python train.py --n_layer=13 --d_model=512 --n_experts=40 --experts_per_token=4 --d_expert=64 --d_shared_expert=0 --activation="swiglu" --moe_layers=[1, 2, 3, 4, 5, 6, 7, 8, 9, 10, 11, 12] --router_score="sigmoid" --normalize_top_k=true --routed_scale=2.0 --balance_loss=0.000195 --balance_bias=true --n_groups=4 --groups_per_token=3 --init_std_router=0.0326 --lr_router=0.000336 --n_head=8 --n_kv_head=1 --head_dim=64 --vocab_size=18323 --norm="rmsnorm" --norm_place="pre" --norm_eps=1e-05 --positions="rope" --rope_base=26300.0 --rope_fraction=1.0 --qk_norm=false --attn_scale=0.125 --tie_embeddings=false --parallel_block=false --init="normal" --init_std_qkv=0.0221 --init_std_o=0.0221 --init_std_up=0.0221 --init_std_down=0.0 --optimizer="adamw" --lr=0.000509 --beta1=0.9 --beta2=0.95 --weight_decay=0.22 --lr_head=0.00699 --grad_clip=0.5 --warmup_steps=311 --schedule="wsd" --decay_fraction=0.888 --decay_shape="sqrt" --final_lr_fraction=0.05 --batch_tokens=[32768, 65536, 131072] --seq_len=1024 --doc_mask=true --train_tokens=604000000 --steps=9563 --dataset="wikipedia_en"
Below are experts of layer 10 (counted from 0) of a mixture-of-experts language model. Rows are named router (the router's row for the expert) and show model dimensions 448-479. Each number is 200 + 20 x the weight over its row's rms, rounded and kept within 0 to 999.
After each expert's rows: "mostly gets" lists some tokens that are sent to it at least half of the time. This comes from a sample of Wikipedia text that the model never trained on.

# expert 9
router,214,171,208,200,208,205,187,179,181,193,178,242,203,183,193,191,217,211,203,199,204,218,197,180,209,228,196,200,204,239,198,213
mostly gets: " Grand", " la", " People's", " d'", " eastern", " Ram"

# expert 34
router,236,170,193,218,201,201,236,192,212,215,189,231,193,224,191,217,227,247,233,222,205,190,192,212,221,184,202,200,205,195,193,218
mostly gets: " to", " would", " through", " that", " against", " between"

# expert 10
router,194,184,196,222,230,186,200,161,219,205,209,219,263,230,225,199,208,188,208,221,201,177,181,194,193,219,210,201,172,204,209,208
mostly gets: " form", " announced", "==See", " support", " returned", " position"

# expert 23
router,212,198,195,192,178,191,208,162,202,215,209,235,184,191,216,175,223,231,225,203,237,196,196,228,195,191,224,203,197,228,182,220
mostly gets: " John", " William", " David", " Thomas", " Robert", " George"

# expert 38
router,194,183,187,184,214,196,242,170,212,195,170,219,178,203,222,207,234,196,221,235,219,210,204,206,222,217,192,202,182,220,214,188
mostly gets: " member", " player", " President", " company", " son", " members"

# expert 4
router,222,213,177,217,202,226,208,190,197,197,190,196,191,200,202,209,201,206,240,198,202,192,196,222,186,231,207,204,190,233,194,203
mostly gets: "berg", "ić", "ville", " Creek", "ović", " Lemmon"

# expert 1
router,234,175,196,219,234,176,226,203,210,217,199,190,202,187,230,209,211,198,177,191,210,162,212,191,208,206,174,176,197,212,199,215
mostly gets: " s", " M", " t", " d", " K", " p"

# expert 16
router,203,187,181,244,209,192,208,172,193,212,184,223,198,209,204,208,185,213,208,210,226,188,204,177,238,197,210,190,179,227,168,203
mostly gets: " t", " h", " As", " JPL", " because", " without"

# expert 6
router,166,178,207,208,228,184,211,168,200,162,195,214,194,188,217,170,208,219,203,218,198,207,188,185,217,200,176,198,216,225,177,221
mostly gets: " ==", "′", " ===", " also==", "s==", "s==="

# expert 20
router,202,151,190,223,197,191,199,171,183,197,170,213,211,200,191,203,196,233,219,206,230,178,175,195,218,192,199,217,189,212,176,189
mostly gets: " —;", " named", " ", " *", "en", " –;"

# expert 15
router,215,194,167,194,202,181,198,183,206,191,176,225,205,212,166,185,234,189,222,203,229,187,166,231,206,184,185,171,204,207,204,232
mostly gets: " un", " (197", ".2", " £", ".1", " approximately"

# expert 12
router,206,202,173,242,184,194,230,180,193,211,218,225,190,202,238,207,216,204,206,210,228,169,219,202,216,239,183,159,194,204,235,237
mostly gets: " did", " dis", " Born:", "On", " present", " does"

# expert 5
router,277,176,172,206,199,213,243,192,212,206,171,224,198,202,203,204,200,212,221,201,249,158,193,185,227,209,185,202,193,205,182,211
mostly gets: " made", " him", " there", " used", " won", " began"

# expert 29
router,230,215,202,182,214,199,204,238,235,207,169,208,192,172,190,205,217,187,233,224,204,198,192,214,200,238,202,212,198,227,182,193
mostly gets: " They", "ha", "oo", "š", " people", " Mas"

# expert 11
router,225,209,164,204,202,190,207,161,190,192,178,196,204,212,216,172,193,176,214,204,203,202,193,244,219,226,190,172,179,236,199,213
mostly gets: " may", " will", " can", " must", " She", " should"

# expert 33
router,178,167,196,194,178,193,227,210,185,200,149,206,195,193,201,211,224,227,208,217,213,233,204,198,188,204,220,176,191,208,168,212
mostly gets: " British", " American", " German", " French", " US", " U.S."

# expert 14
router,192,210,200,214,222,166,209,168,190,205,202,174,188,188,198,182,210,202,251,198,205,216,205,197,194,205,165,194,210,200,170,212
mostly gets: "TC", "AR", "TA", "ó", "r", "ł"

# expert 13
router,198,190,207,229,208,199,246,191,184,187,184,239,199,179,225,188,218,190,228,190,233,167,204,200,219,223,205,175,171,211,202,194
mostly gets: " is", " was", " are", " have", " also", " had"

# expert 17
router,213,197,176,220,198,179,225,159,197,191,157,204,220,214,236,194,188,211,220,199,204,203,232,188,191,224,212,174,195,200,181,195
mostly gets: "ed.", "s.", "ing.", "\".", "es.", "ia."

# expert 18
router,209,158,197,230,225,187,249,165,182,226,174,208,182,171,200,232,200,184,217,208,223,180,194,226,212,183,229,178,222,230,182,196
mostly gets: " all", " f", " inter", " All", " no", " sh"

# expert 36
router,226,173,211,207,225,201,240,181,194,200,199,220,176,208,198,194,185,217,209,207,238,202,162,228,202,189,186,181,150,228,204,193
mostly gets: " and", " which", " they", " who", " but", " he"

# expert 28
router,180,184,189,202,214,197,234,197,235,165,194,199,190,210,209,203,200,230,211,197,223,184,156,185,213,216,198,215,230,205,198,205
mostly gets: "on", "ica", " it", "ina", "idae", "ius"

# expert 22
router,195,182,162,200,211,184,230,172,203,204,194,216,196,197,204,180,236,223,210,210,214,203,211,217,202,179,196,196,160,191,213,211
mostly gets: " June", " July", " January", " November", " February", " 3"

# expert 21
router,187,205,188,228,210,185,207,173,186,197,164,225,203,197,226,197,216,221,202,216,229,201,192,207,222,192,197,187,178,248,210,206
mostly gets: " his", " her", " their", " human", " its", " Candidate"

# expert 35
router,215,200,230,205,220,206,198,196,217,190,184,235,190,205,222,204,233,227,202,207,207,177,169,204,202,205,196,187,190,240,191,179
mostly gets: "idae", "asc", "ux", "atus", " tax", " Sol"

# expert 24
router,159,172,192,178,217,191,203,179,195,210,195,236,221,199,225,227,199,195,228,208,206,181,202,191,199,226,216,215,210,179,191,185
mostly gets: " Best", " player", " Minister", " Director", " politician", " Player"

# expert 3
router,204,191,167,216,222,186,228,213,190,179,223,212,168,185,214,196,207,211,211,205,236,156,208,208,214,169,221,185,195,208,167,215
mostly gets: " during", "In", " On", "On", " s", "°N"

# expert 26
router,213,194,209,185,191,161,214,184,211,203,185,224,197,194,188,202,231,207,229,237,221,190,182,220,205,204,202,172,169,232,179,211
mostly gets: " Thomas", "ić", " Henry", " Daniel", "°W", " Jack"

# expert 0
router,213,162,192,211,197,184,204,197,193,210,182,206,207,183,208,194,216,243,213,217,222,175,190,223,191,200,194,204,218,205,177,199
mostly gets: "{", " (Japanese:", "ski,", "\";", " (F", "\n "

# expert 37
router,180,169,197,208,205,174,199,196,195,213,154,205,156,206,189,206,206,227,207,189,254,185,207,204,213,162,230,195,191,182,189,222
mostly gets: " up", " place", "ch", " north", " out", " town"

# expert 8
router,196,185,177,190,215,174,213,146,203,195,182,197,192,190,250,194,227,214,231,213,213,223,210,233,210,206,187,178,178,224,172,205
mostly gets: "s.", "es.", "_{", "ed.", "ers.", "ation."

# expert 32
router,203,190,217,234,216,236,199,189,176,211,187,230,159,170,215,179,220,224,209,204,217,183,189,203,225,193,190,171,204,210,196,202
mostly gets: " after", " during", "On", " before", " After", "″N"

# expert 25
router,179,211,178,210,213,200,209,199,221,203,171,203,168,208,196,206,207,228,225,215,194,190,186,216,205,218,187,146,185,202,176,209
mostly gets: "en,", "an,", "on,", "a,", "\",", "i,"

# expert 27
router,180,175,186,193,203,203,236,182,200,228,177,219,189,183,187,181,227,217,188,209,189,195,176,194,235,174,191,199,188,193,187,198
mostly gets: " List", " sub", " Battle", " Round", " Genus:", " 1998"

# expert 7
router,176,158,222,214,190,172,218,200,204,197,157,187,210,167,211,210,200,194,226,246,241,231,200,196,217,191,215,189,173,185,181,212
mostly gets: "u", " ENG", " career==", " —;", " life==", " AUS"

# expert 19
router,183,166,195,217,207,195,205,160,230,202,212,226,200,176,217,192,190,227,219,184,184,202,236,209,225,223,213,150,183,219,150,189
mostly gets: " film", " album", " novel", " Tour", " journal", " television"

# expert 39
router,213,184,174,209,190,204,191,220,194,207,202,218,222,201,219,195,235,208,230,176,225,212,200,208,241,206,185,174,202,207,193,215
mostly gets: "}", "idae", " Championships", " Street", " 1933", "text"

# expert 31
router,217,154,159,202,222,215,209,172,194,161,198,239,200,185,202,204,195,206,212,229,229,210,211,200,193,216,209,184,213,222,211,198
mostly gets: " high", " various", " low", " black", " These", " these"

# expert 2
router,193,168,201,218,224,191,223,156,200,249,174,209,169,214,193,194,198,223,210,234,212,210,173,182,191,223,219,187,184,182,176,222
mostly gets: " The", " are", "The", " were", " \"The", " its"

# expert 30
router,200,184,190,164,225,185,230,217,210,181,207,206,209,219,241,200,194,203,196,241,209,184,227,232,215,205,211,179,213,193,194,203
mostly gets: " 193", " JPL", " 68", "asc", "==History==", " 192"